From a checkpoint of a small mixture-of-experts model trained on Wikipedia: 128 SwiGLU neurons an expert, a softmax router.
Below are experts of layer 8 (counted from 0) of a mixture-of-experts language model. Rows are named router (the router's row for the expert), gate (a neuron's input weights, with its number), up (a neuron's input weights, with its number) and show model dimensions 256-383. Each number is 500 + 40 x the weight over its row's rms, rounded and kept within 0 to 999. Numbers have three digits each.
Before each expert's rows: a language model's description of what the expert responds to. This comes from a sample of Wikipedia text that the model never trained on.

# expert 40
It responds to: Digits, especially 0, in years and numbers, and inner pieces of foreign names, clubs and leagues, like Antofagasta, Premier League.
router:546517519525477456482488469572484552439489461494583537472514501451518516527456559514528510498467597481502439580531542437464517471470436506482488453538532506477505510447515537496551461510469456542520532498490472496448467492450538564498473526575539522503493537444503476479504478544498416538519498470499465470498451461486438511573484477476466475572465537497512564468543433563499496541473
gate2:493485536496472510468468497549515529473484496431497493475448469560460486503431551498475547449487484561480507489452492517523485518491500471495472554588454439537519536496544500473488540464490461505420488557483497493441577504407478492457514431557519515555517479489485519431491550523525544471526516488530407443536515514452510532507495558519504489514491485502476475501508593532467474482442
up2:553515494564476484506579507435510434528475501552556430526566509415526530462532504395511529498499472497470542508546496545495496555509535498499515521528528513525551455512501589530465538474525532534528529426554452548488450493535462474411488509482506547474566460496469517530494504468475441459520492482501542451449441466541491445520490489514503469495556471551529490504450503506502510508536
gate3:492522493412441542519431498563461446511446451489517480489525411488522567486481505447525469420456622466526503544446549435506436492521551439546553526530530467553533489496408499503494490506537521444496552536527524472528401507455549550500454471538429434477534607529531513499435483524533545476502519495471578517540530513520503468422507531504546469512532519446455511513518472517574488514523
up3:477474455499499504453521530443450552490471523551572532540521470510522543492501548477489544462557403531519586523557487523467489530509512502480576487462432536535523537462622476488523497476545507486561507511530458561453521529488499494559550555541518498548486499532469469539442451506429503454481455450517459409516526547523528498524542463461461523502434454469495587502477444514428562483571
gate4:539458516518499468491442436491476475475484535530521438498508490521437534442482568581526517456579454558541513572432510527428543510527510542537573546503519493519490474547459501480499476545584548548447494533516527524435453478451549478581481407487557502511524565495445493490502483471534514469485435551455557512548476524503473482490503492558525412500514522523492564514557543474542589506505
up4:526540573431481516514480523477497512531503480555499463488565477546582532473526581500534461445583475456501486467466462504494477519489475569447579472510529529497486486574533492474520496473539492456409522458535553467539532562539437526465487471509438525493481474494504492576511534446505480513496546536428492551472586536481566497530515483508482458480562525462562453508554547566535509506459
gate5:564508507470517507530500540513411498507431548538439477477499513499578497558458475563543479513490473428524488445458523483530430505484527439510431507443458493521513463458513443491504503526545519537523498543487539455533548487544480521462528444443521554535439579526480601573523502486507543469569498406533500467487526553534539514548515521494536534590494565501496545501523550429521517577477
up5:424508483486462486460603470538507511517538546569523449532502520488476552527524569496509491535443547504463522498524475492522547507487540528450535508548501498582590556536506499484495503453507472486451523579441459558515536525536538432522513485607459480485498521529524418477525454504518498510504535505563566568461486492464515482511502504446523489487491518515541465503527457523560555532504
gate6:426454509462475496508603459520530467501512416492463434534543437475489472494468489520568564569475473526492532531483506459505504517474457526459506525453506564561615484485453489532495466480414459411482513501537554613479512488506416486572553499496544508438576391521572584479470449575478472515526543465532537500420557470495551485588436539500559505471509514477464547528494500557501467476467
up6:485559450461460520471517523461503582477542536580419397562538540483541555449488416466509480566442545480509511464503532580457539530505524559546480463501435529474522488504449549509465539478537478555472479468494516514514554495519541476506516488539525516431513507496510454451448528475575544556504516500434519499573509487513498491559543470490489507521477513523503488548501472517478467513489
gate7:446566501445489506479414467585457520489457509477497464476445452488525441538428470508516543515475526513481459517476471539446528473489372455496552523483536484505501483483533514510532554499544505521446509455490474480519539426501535581527501404560480533539466504500467551438442497476541515483546500478446457498562490559512493517488494471459467502555490492477571529436543545532536523491503
up7:494450487539420493506523530491438513514560484429513525527511491529505506471532499446524447565491449532416522494526534478553549539527559537530449522505436448458453447596431497547463505544461553509572419466411511482539499545522509505464528484484484414546472428416564505475505427458584541483526495514421492493590474546506547556476518436507502521516514534566490442460470501497513533499603
gate8:447484460530534473532481457470488498512531541527499474521429516532541481511494509568505490489477543531523460498472497500477479502525478462491544432530495397442519568485445414482475499489514508506490536402453496496563458465535523507577483487561561473561559517505467481543469503497475527431453458452447595414467551467441516442471602494515536431502540464506463412459461478477536474445534
up8:576488482469461482525458539488487581526457460476521480517455466576529540499485465467452489482487455432484507460528514500543465460496466625474510493469526592553504519552487508452514506493551486502507451509484519475444523583453478484463474511543505512509534560485560519516559496499446474502579491511433496483434512463437511506459469479480427474568441442507497465532539544493497436489464
gate9:569493533501524476455430446459476518452474436519463460545500469500462515476448545432491526463447523516474470509512486494492529515519500528598472535521522560498498501519501564494564498534515462511499508433511511580479476517462496469517502487518521506528500454559406488467497518507391528563469439455506507480479501556533536469540520526479466467490480557466581410520497517528457487518535
up9:553504503474475533562516549517463501508546533483532500496482556495563466540477484514542452545509516485514473520526495489504519507512524472476546497614550504505563485533493462580472448488527564514505447500557441513488547480542475526520569545499385461500494498501555487525546519519557522489587500538488510568503406442470526494528438465486554488432508485523475477496451554477499527549479
gate10:569624556564490479509495514492503518442522440514511497450534518455490467518426489565509515491522519556487453574549500515525502589520483534477490554593512451481473535518450532492504527439522424500536495502490485515479503482515528536534593520537518508581505553527470496507470525503469550431558494460485441490547484500488530532526504472535516477431570434423476458534519485533569546548497
up10:507471458427472558431566468531488529484503528470519532516447516573552497568537468483493527511540586527447481477464428452464521487471440556529501458404471468428548588488537507516569496508494471515432516573468471518525551512452473458473511474509527459498545517571523562470480507533466540456515433502535511522521519507545477501547470500466461433537501540484490466464478503515548541485540
gate11:544489573450497484439555458566497471544486480537495535507454516519522531520458448539557491442476545475539523492541519526523488423449526502490434550447525494473505482548463451492499531483525504548460497454566468442556472423546479541459436451486476519543440466477572544456487473532489525532507509527464496483473452469565515478479521439477474404453452452532484442523496513463494552445464
up11:489499467536527527494511390484574491541549494549577440507472538558482506483534440621483505499498413500539557507553467466502496479459564519520466475521434423525519550490537569563434508518466458482484467498390444519506527471562422497479493550500556497518572546474452466520504505496449456500469496481548462546591497413524505514452537461489497530566561476487499489469560496517494502413473
gate12:499485511503491422511465479426512475506493561513476519472504492500490512486464466440551529444535477476496478530574460486484462498415449492579547514488449516505464557524433452506517450516481427523438410513476473508503505483484508517543544504557540448511465533460541463493590529505478549513573397536467532507458439514516536486550521500532524444504517492493489456431549503508574522544486
up12:468559518494444488519552558521498448477492492532523558456502435556526458533517465511457471476446504489471498536491478519522486544464478488499548572506485554499561483520511495529496468488526499559474468487535480567407464464484571500487468412462522547513449498380573522524583458516491554540510474527523506504458558518583518551503543433498537473531490537481511466488509490476513587543422
gate13:453499551536519531469535413540569492480464500455533431476486517563494514512523476511529464536572516492455534529490522489462489515513485468494553458521535461518451519505484496506527520492536584512487523544490503596517548492533470453564508494459523488576555498492566501457508492569549469495457546468495471513573461527515478485485501445489482530469513455527428563507484450626572470450501
up13:538534498504528600570505558495530446457540520485421503451463484571471454517526440475491533558446496463469471504407537515480436558481510574512511504441438524538462526559435508468486548496501549475511518516492508574492484560522550538501503523522494503516538490558483443457474469474440518460454562502467456501468415506475531510490540602600468534499459421547489495444506501457496499476517
gate14:501516458505475499533510506539471483503454461584495477613487500515584446478465485545471470539508547456546499496592564599557502551542441462513544455487491580571501560533386481484504578490501487487489407495477499530514561542479459585479498447502488570481456496482547444484555496502455500489493585499515481460495466495521435530518525511535479567467570457436475538532531493436510461480514
up14:488540501558477529567520537503522551489434513511477575411523438509503518465448462570503553567506588506507481505513505502531487504466496473469542526458498506485470488500526484528547537518508527400506525443465530532478588504501431540494497475522472535547458450427516584453532489469503532462522513475507499505526538507505486491506500492476457499470584478516525512593501517531481431542442
gate15:482529477449518449484477506498492532483477514486457463462489461534417453517527503511526436518526439530491593489527498545450515425442540490434474469457465534465503475494500506530530472503491484541476526452568527431497502477491472576544471459488511439526468621496451442589543533524483528468510477516486474470485533502530487512540526484563513563530495475460467521501508437500466542530550
up15:574518430498524475450456566497507470516547496456498407518479506503530480458493518492505476429620455519473504512544479507554437511584495545466463529516455519499555516482503561503514465468483497496564464450542468452531485523559501562489455423505409465496497484494486517450572549502472490545502554570508519481514499471522523454524474497360445516480506487451442525482505572499477472485504
gate16:513512511499428501521488514439559474521466541514456456514510469516552538466408521490572442511504517481454493503526498487459529413469561541481500498471503510470516544451505561614478554490530478517559570493560470397549489444471531492489479449462515487423458469514503607490371513470560466529503566543446520481517554546485458485507522488544540490522538517463512492520487557518517496513523
up16:566492578519464486526487453460515539510472486505520495503526435512498537490564468482480489465565527472490482463525486523574507489464496500556603513604479443583404491503525521497588547537523498512478607502467549538532478409559457576450514508526500485477578457482490488539485525458486490525570491555520513504522418493505498505459533520520470456479499506480511485497535560513434518515592
gate17:500421435512487553509439483520531553541510585440518478441449481498565518493536421524514500395536533447531460463505564453557433457481427424560518535509543526490586588480548477479479555438602490496517527522481450469568517479507498547452453489511526491497477497569523511476543471458519451490550478501563501488467509454533494499516496499511424440463531498555477544467559471448527531572485
up17:555490542489550495533500435540430495527474478463480491507574566552540532526481472514459516503506525576647449505519487581507529472513511503551541490498466484532472431439508512487545508512518479490426496444473566455583502462496477555530535478556533523481421500488441495451461527508521524584396442515472514551463458492530512517522555509496490585525600561481503438538547454514521485586511
gate18:541479507421518476550502496572496513496423495458567502478476499470489476549515417480519478502518564501574505522447462471457555480467527592512475583500467571505500495562580525463458511467499439534516413504495487501498448477510495474528449467458460494467431441441496569383474574447466541503541462448532501463477451504502529501536468527420492438536530502524532536482484541423543491485510
up18:577467534503458519517473456507454493492478525460483475548429499536462494459520495448504536497462501494516550454509415485493456503488507523473448569525549588432510529482463501549509474474547477529500465481507469515515456577603525517509521481518436500495540576485504526477469512489471510481496480487502585512557444555502497493511528446531476505549483520491478551470507458519399466537434
gate19:525465511487500511445433492494552500549529545516533494514496495501530457547484480504440506483506546489522584447465474529555556492497413535403443460526477486521505436477520439459519487464495492491425491519479519430504488476589482484488457498530548465525532511525486501513498513491470477526509519570501526475467521502471531495495513484484541522476482431485459487535488579472498457502415
up19:520497469433510515504442483545547538544503497500526486528469545526533480509458460504475486484563484451478498558452456497482508477499464436522506476511540491512486486532510581593556489498518515560483513528567483519546486508547464566514432499477479496494527508484462537481493519447499561558476451540525452548501534487487453448451484527536558476492559488531533510509505439411562555532608
gate20:501507509468552522430427474518469464439484509508514453588522525530507520503535441430540528505556432449529423497409516485536486434514490486566598465524456464459548549462467491495467550493540483482425460533441519530539466524548467512593532489486455560520467481427516469471479511476492531476455517538498555451472476562527575443503484548438490496529507461428521452515428556458477463500529
up20:521530461539399532520480501530570453512486505502478580465513540506553569477521538546480476479486507516493503517464515491409494536477449485530548558522394499500455492464524474490557471485547518526491550516546578506451521493486500499492431423471491521598447447566468471518552503437540540468547424515587424540517505501465547512485518530434521542469500525440438532539517492499523541473500
gate21:502465509518512552487483531490482532492447535444544494471467554495516446448550454466577461503491583381534479510524422493486510474499629520480463527441550477423539472553478526526536513480439559553406534534575536498493530488507520478471498520482494417521555555495485508538497494499504529526486592519529533469473522436546550508558500437468421502500508498533506503505447490547514514577412
up21:506456479499522486448548516470495446487453402505538517451471527521384523444485491510476521480512481466506540446481437546439515492500531526558457514534471420493486473556529483480491471490505552533450519550494454545516535450551542445430465469500491485457475536499590529486526553554545439493475504501579485573498447513479565486498472462492465506494558480489550508461479490493474483489577
gate22:527511509564445439562487577518543517547514522548516544479546549507444521561429533561573533494522479472526496477468450544496491434451559509505449517462518501544532474544520551440476504509470468568516479496532443478524493549455471526562442514507558511478457560425544543450435505411486518483512444469475534480517545493495537440531451367534467575564533498509450463476416483512413468477511
up22:490493483464513476464491459489467468415493544481535494469450494445548521556501516474562463431517500452590472527447575455492507506485509485462563615504506505455466579488500596482423543532514548502510492445525519461470482516462462471516433483476473511484522532454484484452467484533538454558430472564475551532529518520486541554488501497479468572469521508506498549477587505466477489535537
gate23:528447567458453432473486501523456516587654554590488463502490489505465451470495475528425431509508542482485538511545511494503513476548500428476471479507474469496581520480491462520510450561508488393510460477501458522449462537552494461512549460480481590484487500534480516473477510462515540562488563531521452491521507539508413577503469537438456512480454483480456463545454528453515505492499
up23:489520471560462414530451483490459600471542444471502477468475405547498478510532513450462460540560564524542459480405519498535514506579441457503503459494509513523508464528460473509450571512507515468472506487509488544465418547494485442492517522491499513462454511471507458537571494488449500452549511473543520469507467498487515439435566451486468441561494475579459539490495453536555451519425
gate24:562488453565527530436479484465532345458479543559560503454510524575500383512414470556434546487490546458408483541474517474499469494505487583479473524454484546474445435478444444509470542445505473405524507526517504534501518517464473501470562473502444473546414486466551461432507554541468466470536445454518516515457476541477422513527534531534534528493467461449474479422553475533525570473542
up24:551498492515487531510540434463437528506540491509571521484471506499516416447470462517484564612505554528430483539542490494508457539506522492482556468482560505511485548480502471460523459470503440482503483464509525407525542432455448540519512572560488475500520442533445540518533538516569552476488545541534491503505502532502454459530515528542528573468481453522473509525513616562496432523482
gate25:594532466526508471576482586526480573546442432562439476506479511514500573587469486451527461530487463508459466406501496546568524438456532469456548452514456478517498506520489485464457467529503529533466512543508435473545476466555554519441498478505449498486547520503410480522486440478515513494488493553513480462455508500577548517504451514448435517482493539536532525441526478526445456550532
up25:448448551520454525496464514510525508531557524494497576509489489524499424460500510511503510545595514457543423515534457461473455512481419499468507481480460509473520450518504465480532493514414476461526507578427538498528482511477446542512492478544504474487462521514513499558497473434506510466520555484535427472452539460503521552491452532462423496447492493543436564491505543523498483429530
gate26:578522498454522463466498503464507452485444458551534553519487506433537505541462475467496429513545483510474550543485480465507523504481547559522441458563499562507519511477410474463523467492496500481520492538560550499496536521499546488501480508448402484561435460478554564633513506557509494514425497544500493609478529466540487541437444513479542409453546526571521492467488420513483470537517
up26:508465502463557477588455531487512476541510452512494511406455547536509514475464528371506549446396438575465501501500494473479542453502476462565464476552448471596591511462483478555487529479453477505582498501462495519512518515540495551445568537436548497563482457483520501500529397445481510480407519539522492529501507452514531506477554439496458440514491549531600550439481454501515463501471
gate27:426527496487432479477540534489557557545500596520390562572543412488502504520568496499498469509536409489519556452621446459541478452456497507478498454560501499504485446493439513457477530532507462499517482451508486547532557493535471426545454413460513494542455495448550528503510518502524505522523547459495587548497480448530499515479421520536467520533483534522494440468551461572527529599498
up27:536485509498495525574478505538565476466445493448546484428477549515476567451555464461504500442563515587522505520525584521438501481548546563493426570526509513485487477488539573495485458503540519579458487542524460427503478550435497473477476478510442457491558463473443524453391516494536494494500426445614469504502467473500519493499573513503501563402505514499547458491545569498476556505418
gate28:517500477496553493533462455467539506442474469456584495443520409590505473502492480537465425518447507522467471492468541461534503476475492533442533488500511492511519472430588543505520494556524450464525496493558586495444407511475472511484464500462458529504444485488536505407479448514432460512532472543523469514479531484452509534459452487463530482475444448524459457503493496509495539499561
up28:483530497529557452506505425560557495511447495480462466501450471466468507482524601452499536520542459488512460542471489587521494497523512518520472550546458476445496504540506567461558481475537514524508497474432514509526484519577517543562459546462444508450510525500494483583551581447539459433522518461434519456530484505511530469574483448518590486585489505540459516598521472466473418495534
gate29:482508521495491469452591476496569500471466543472505512463477474507477552477513540521522501532503483496448416483524503484510547497576492482466450603433495515465487363528473534426495528470561510476463498469480452447576515517465509535429500514542492480473522542489522468516412435500474533532504442554476457569474481527575509562471470511429548534454455515499505520514495423562463529571447
up29:459495537412535559540432527527558476520477457540486505514485550509448491447507507476482583535465479535513453401514506545529499531506508513528526467513536497580532456564537557502510460467459494390453533510461546501586606509480528443501509539498514512493498437520530532520494473537508495509456453482513475450523548518564533468427511488521494419500605526487472519428506530516505521492512
gate30:508549528518516502483481452476475510462543512467506526516497536487400526505494509497528508476480511432515508431597428537566530540546531517455469483455476426500491496450438535423481501480486493526550488434528458491490553481560514493479452453468474439460434506493496459460567429526509429576516523564542461525501533522430450511468487540485474448485530487508549441468469540583495500429527
up30:544486490535493512527526514467536579566457487456519517499524507429510560450526563523529498431517452538576476470516486510467417488439483592452533560492468472509487554565557513459471489584464541535478531545488501440508481536481518515517586453554491568482498503510452524543449492507533520452506538500530539585524494482538464545485467481491525444446562539501435560447474515457541504570488
gate31:579563447496587541449537479510355557484517476547474583494476544468456459452486523559512526492486482531500527449517531491449523577526495454475483459443566487440530442562564512526557504526562559505510518576521445500448396491502459485478455534473547508450468441520422495550476473534476479485555490463545524439556504545505501474533510524515517488470560445523444484453494544460546511474526
up31:518489513521525563487486442495436505474480541469467472495485520524519481538488437492517534505534593465472498533554475502398517523480488460549492500573484546507519506510469553487530524496503567484470476580534489456465578483506580490519480454538487504516515498482479524546534470533478494523505469444474483479456518414545462496475502578562537498524474482531436532525506541512543463475383
gate32:573511566493495474480518502424362523511450465516527530519510515496570507506494440537451441477606550479575482500622538492514530547513537550456494490529454499482457598489538527510528463532436550474529508421524506500553485578432510568526518439478526512519481459489494444490523537505458474472456490475485414521511473495444497430449429460470451468544483451541519539585519482511448503424485
up32:499486423538502508575467489476525486506497537439498412526487498436428375555576457496458428560525450518480535534472481540449472585496513494483532432500534527512518474471487503481511532473517543514570514471465414457521458474520488462489525494469452561473549539531564525562429532572539485506511463507484597464480466489518480521511472440445559506574432415468503540574516509517453497564483
gate33:523431452500506548561537484504387475482502470483562519567546471532527532555495502500428546575493459517534440506504514617501494522505525519487482501539516541537463486446468494494420534464410450480484462526480534465545405476525493493569469585468511444523493476501580482455489485478462510551489512499490516513490520476501470503440541504553501458441554479522453539509456509486485514484508
up33:484464483524486580481454475511506475461485484392452548487482462526455500455501531506484488455537442450539561489506513479483460494541431524456479475580503522439452538567451530527545543527507555575534507497461511523504481533486526500539565517501426498552496497462560530498442581508431532530433540526507576561541500567543521512491480544488550517523477523468476489493505457528489477483553
gate34:532532436534449444510534541497513547521492502549494545545488471503499556469437548570527531498475492504443498507504455487505535525528457538538498518530546492438458470534445520510429496488505493448498454533513522489469474529468506532506524551494470537449523506562505524581459495550524545481446479470455519534491511506422518489458534546473498472475477539514483428511531507469490532540519
up34:541517514502525504461455558496508482455535483428521501512481514559516515379531490505476514486439580485537531480507578458495496607445547503534500532534567545590580462473528490543441436568460578477490524399479435529564480551522467506458542493433527462460528499512460484483487512485591432543500571527442558453496501469447526511467496452546502471461530426522497524474468523503555452473608
gate35:526519554483470502463525455508434505425523577441605485492450552499488494491497436520466533556509520486501549496522450489495608446492481464543441482488508472514415501524473506508526529487456500462483543492469544485503525436544572498419489466557542520530461556496516542538479469544478499445512555537456549452497497475517520493585541497501528487572485530558500505496550488495434500500522
up35:551483502546534530546504565442559533456436478512534493484475454456575507490492521538521526559463487521391513507535586508537505586519484519547513520437580453434460547517586480506423500457533483502543493506503501460536512435588463497536451503478456485539466566562549531516521470529437500424538477579475567542502454537448477504590487450445465479507540537511405478632481465529425469510439
gate36:512506484548525517507513449539539498461497494523448465574453414489474442507537474447470521499536492546511448494449457469517494561474531556496444432479466504452530496549424482516521513514508540544538509535420520496545540460455509524520450485529498537494495512576450489472474599444483500478460503452478466489499471599524558558496532482497497475530463551487503520528504532516554463519481
up36:514509554465503561497470482460549507512474502508454443463504499584526556491516434502474574461498517536543492548489548543527494484516490485472542510473507477436549550546524492529476476500509536510525555522514600501526535459498441482481547445472459490567453534472519516562445563557500458585490508461452478485448422480498456413466554468521418528579409485601536483480496517526460514525534
gate37:523515533517426492547517485452476507474489542450539475524515492530572542468527536614542552494479497554511505462570531527527563413551461441549472477553554572508477461542519563584561492482479473434458574456486495473487548504393527562564515464493535476470480522470518497487512562461566532568463555473524499497469489500455520491485433526476457495447476435566503539489509463497467498530476
up37:487494494502516476501543506526543413484472465498444550568531517480526378508462481485409427520444485604582515517561513482562500453512498482529550522495584500463469496602531411496481581465574479499468490490433486476561460520559488506492437552472500496488555535488435485547518477501438497444543462433474451489592442538537487555552533557523429510555491488439528493513439475476508479460491
gate38:492505482506506413541537500478523584515553559495509501472511461557497488506549528450472482515527526506501524484501509516445556492516426471450496474459467553434464565506541442531473547515520480480528474404515552580534547470481468562520506435536427522440509539511540506558513496506490608491456483473542519542536480521454532484557500511527437526537482486524484445514514504483475557552446
up38:475461512526495495479457554538536549447478552437506488448523468437526432467487574465458488484512481560539594488489498487441471536541434431468509444506454496451427533509500508510540537508472520449488491530528501506517523476573573473497542457435516558518502479559514525462474497566463506548487468519488527436542520511420506524446563507512524546554544542574540427496495536477505552446536
gate39:495494538560536505519464445567529456510485435501490465511472512544453413443559540460498446494511551402518499456455504495483500503526475474434483454504512486492557482512421529528507473457451461516508512518532528523435569469441448546536484516453506549522509574470431474483485524487511546528506477519444516479501448471437440445567546478515440559549450497476518473504498459532473514547513
up39:500499519545502456512501479588571517514538524514462493499436495460507484457570509509529551476525503551486474525486448451504464507513478511450538450500496513502440502445487469465469479575495531488489444485477530484507449517528452428527474463482477631516481457555525510568506481537491533508553506531440459541519489482492437544481556499563477446599443500474551450529487441422443523524535
gate40:532525500516519460524450493524508495515528523508478463493478439536498527404492515448526523452495472504523548455555550507510479512509512499456536478453468468476551516419539503521548498422498421523520535418465529427501534512532449481547517475472449502503510503503538479494501504553446447530473483509520489534513516518502475514604502494482465480465481485509547541533492436472570479469465
up40:530497571519443480441476528540526597490526432508498468576533476548511592497408477589443486494468455524468532570549531492523542536562481565501549530458437465494537466452508432438473509496464515483514496545533474441508449475486517517562509469493417487507576408544514500490482604535476531473449501507524513442409576514545529500498493515449533491498519482461480517525534550452508423442465
gate41:504544495527454552496449478487456537504474485491480505504494508485482490507425477531419524464466488525538448511448472451535484543477405489466527483437474398400422407492496441479518547433517498590492471548512443533501489480514511480563503577433538496537538462454486504547494464535458428406512469439497458526509489498474415523465485441547483534524486490590496508440527417455434509456449
up41:567535495543505482523461455507527464601524446485495442507518449434428535452478493459479499497482554497559445467484511451584503569575535406522561491541560588521543434439494551541418522462502469444454481516509511558446471607474472504479506498548552532473515481472536461546485450556492498489527496538542500530478472522497480537551522489504486502449518546456560592444522543521580483446535
gate42:455551451509512557504414470474497621497493516437479504494503465480465436413496487484542470523501488462518482506497540480469502531526619485555548542457503496501508485492397471481542499507495536506530470492462518467427452557547472557446445456485484486535495474521505469423486530483482528547499509515532560524565496466505436550532496511563486452540486435540567533481419529502512470515422
up42:476484568461507467517503502442502500440437528534518474510476528474533529398535443573449520465530504466468508477468452434463527468509530469476501461506524388505543458451450464469532581470536532477527584496455493482581532381424460440512519512549508487525493496483456499568450527472468524517518441452548583450482482453547553488542476444466540538494409526542500533438522501532546480507510
gate43:500541499541416534517440494528573486542551472492406492529479564556487505557519487477524505473531501561494513517476486490484481463528476419474500447572612426473485492464477461516435565492509459528427538469434507482528541497479468480497475446565553505470549482481449466569566500475574515517491494480481465544482473431501520430495449519516412484523572455489577483463450524509524515471473
up43:477469520523494487460482514478517435560459482404499562480498422580504487488425514481525528475478467457507464524528505486528524516514493532603509551455533565515512471467491448404432494559498432434528544505455489451547560570534457528497546543528487463438474571504536485440513525508457492491538538498576468531455501524509548536510521478534550473423488513496510547549486522470508521444487
gate44:490492484548465503450493524461507561443568501538503507473512493503431534485456476504482582529424487496475573490507564500548451483461471522528486457496492563516496409543506571554496532565547467514506482524479417486537521542478512544540502486480486495500507481489508445439440453529544501499503572526542448422522590537425497488514523535470426529501445474577421505456475531504402500436433
up44:508458496493525526549536508486458474459488532463537554508501480539525578578604507433496537478523473484467514504473527573501466473533502466488460523474500451520484559541536505509454487533416553466462503435525481515523505514475518421555485513510529515531537476456493550424561426526510458572513549597513501555462482538481471522470515492584433520486499545536516516418528556479542493446522
gate45:475579526491514507552478503468512498518525525456503502497483492450560592518519459528474568573558514544534426446519548547539452444511512543505507537514455487558558470471501538487553492520535489496514488575469454495513515466391469477444487494546553531531494467429532468465484496537486479541506579536483477493475478397515504444600469445540467490518470487514505524451499520527475494536516
up45:510523462499502475514517486488449539526464473509524459542497424532493449538544472511553531539494502520473514478473501503543559525487414500482426458521480493412479507445514488473535501497521487541532493485462545493501544495565463407526541462473451540509455503421464489552526429422571516481514461515560478474474458508524511481487529451518516474468504487527434512421429537563440499505527
gate46:509527437523515500471432514492440540454516466430466481542485502486454522469449522511480504448448551547441481539524551512464480514522509482478497465545456461534550525448445524522501537454492473519399459514498519511504484586509502504551506464511503435387474445441477541542461489499538479470487474508550509520456541497483475575546556465544518447437456573559427497549512544516452561522556
up46:436478481538577519503516468525505451597501518463518544461564483471557562456480504493438450490552551494431529518579508483469523480510558497518541485585552465437522488463504509552506512545521574543449447447481494460507531514573498511502490495522596456480449475479514456574524525435557469469490499516554508523534475586480546527453491527504500489470487423524448470514496546508556523567475
gate47:470436510530497497471541499496478512547461442523570444539468505450555469477518519511519414523513520535505554520503525506481502502477538476533532518510515411506494465479529544524551500507551473506557478496514589427540507505541553434537396418478455537553517516499501473428585495582518480534473438468515526531490479470568473464458481486582490521488441400512493520516482600464454508560524
up47:473478465484540570550526453483503522483563464487528518535511459460466572581454494515469474479518476548469488484499495553516494532477495493454506468406456466559447473449530483449469500518543499570463572524551436458528478487486516448472442555459557429497492457511520546624470451524532462434508478475579529451541494423487452475495523504455476454445482511431458569518500457488576438566466
gate48:457524545458488494560519497479478486506482466511551444510517489442513548484506443436445500452516561493507505463511550509488537558404522492513537519628558446476513497497520443500508489468520567379515481534410400465430486459546443594490491505429543494495497473485485474458509559509490500521545529495510414505549549452453519445437509482493458473465523489560456568474526485522566464484513
up48:537491511435549535505510484518528441539491456502491491525502476507528464410530533453419470554481503478470500496573521504509533481493573454516503454498542567473552524491475471512584534414484571447491500499473416477495556477473493612525509513439509486613549471517534503469450488473494521517524488561522435454520465456482492580572489533581513531525504504547488590501516452493453437555435
gate49:500494500510495442451548488477484574529454485500561510552511497562501506441569517451486487492482534485482512481464561393479509494505528507492526480445507538477559506518523528436491490493510487477531558512447508550451529421446450525489442493534470500563582466437440509514438583568522524548582573537456516541568595509448450515525507560500471538525487518534566528548503500568486506538490
up49:446488474468523468541488539490486485487408427480484448513547467489492510492547502518501610521492493483491453455504447596509524537526458547388505532579586467474419534558437443430440464406487499458473519532500546550538450530507510493512543457562494495428511486529572487525612442520522477517437476550416552487486515509461447489498545518502497515436540577449455507507477443542591423497440
gate50:509517494530507468468547459534519528433544437496477461472542441481460460491516424454511454474522449438500515426472536499469560462536457516544513485513416487505572498547503532474529443508516540505499552546538531460510495525553516515469455504544513507494485502491480466508506521512587401478550491500516496532498545483452467466527468462573479446533465535434523513480554516567453491534559
up50:553508422569528511455498481506478463513465493546455528484468500515462571507486529502513453465500464556510451502481529465482487558454533511507531488493518577456499512477447460476505501471482442511474509482439547566546495455458468555531570524578493538504508451550488495505436432550416513497466524451526508531527550583488519515525594518522445464484553481477525492459592467496540535558479
gate51:476590440462497479511494519532504458548508494513545521558397452503498511444515495475503485470466528447499463486483569489403473506486522520460493560572495471488555447570552453547478465477502483465525510584542509576438461448600587513504505498507512492529522464516498503553480554566555496487474544414427431440409529474401479541517586505535501474503460521529502471569459484490448558541439
up51:513474504473564517485527478478547485526446496459538435517494475567549556506513474543505442539494501485513581515603481505495506471593522545476567504511487512473607500511405505541534488557520501455476536541479561530489496590487534510432500499501454554534478500496476454476516545515539522509528503497486507529532504509438475438520451467464490441475445416445509536515506520479537493399448
gate52:526538519500555472545456575502533494482545481538517520472515507491525519507560553509500431495446534528478503492528557596526489480581479518482491510468534530426519501471449465526532483435501489543461462453495502509512547535536487485451454476473480459520502395504574493437474538473491485502475459495511514546490486450519493444515538482552551490503446493561495584546488531522608528452583
up52:474521551516509506464480430551525479576427497456436479566513557497490504576492471503534511521555507425450514511530452509429495581464558427539550498470482533527497469532560422559517573581511504538534533510512488462494530450509442458430500506580509537512475550495561573456490520506517576521491515552487509475518519484469526558522451442478520514561543485512560410540516550540448482536484
gate53:525445411524540545437499495533490548498502419415492473524453498442536496447522448516526461553505569538478487464472516396438523472462502492459491437478507481544531533446504517451458545491474482491495495504530430529479478552502546454494542558481485496558533459561420505503521527555435487503473487524467522519512488445527500511536530500513492540487464479527487469508433503517500542526521
up53:471472440465567456484475477551496513497497505471486495505536554492494564430546542544504578482472463592556477513591543578425572517533496474502554441497513547556590484532514535568521529485496481530454470468543553498478485538504483476537489471521499504526478562425536597478446522549501483547479538466528460479475488577453491506460497544453519513474505451505517563548550573523478503446462
gate54:440493482547475481553565526436463481575482499440528531494444501479486479559480504581454526475548517543444516437567452477535471512531456503528463507551516501617577498523492443513493535423481581452493495480487436550440452492455449508554470497485503441509559432511485460523547543495491509517506546461447487507551511504509546540460523567553568574486514416512445448485514498572504506519472
up54:507498478574510541586517458474491442470532569478531528539502521510524522522522553500446536538534447488458501563531441513504481493519519469482457581585472525526539555482469578495444517602539509515462513502512631513565600450466491502436452494515480496583485509499524491578513443505555530472508494525489473422516471485372522517550439538517495430481553500478584528552589506454473541522465
gate55:509479502500498527505448483442510501521451461504498458541510461466469498507488428469554572480523482507575478467553443503501580552487482524439459498511508466500556494512439510425567458410558513517491503544459458497473553512532420451445518497539518458478489503471532518493498509472483511495509534494434488539426531475426491521501515443572497510452422474527491450543548454530469459450478
up55:545456460524510504510532518533544450451495543529582443550515502503486454408447525482554435505554504445496592526457495485493478535514481553565520455446557576559537495501493440481487533505518481492568482550510535484486490458413493488593483429524493515531525460521511470495506497540531521470479499457446456480415591466502529546555458543502517521507560491449401479543516535540491446523516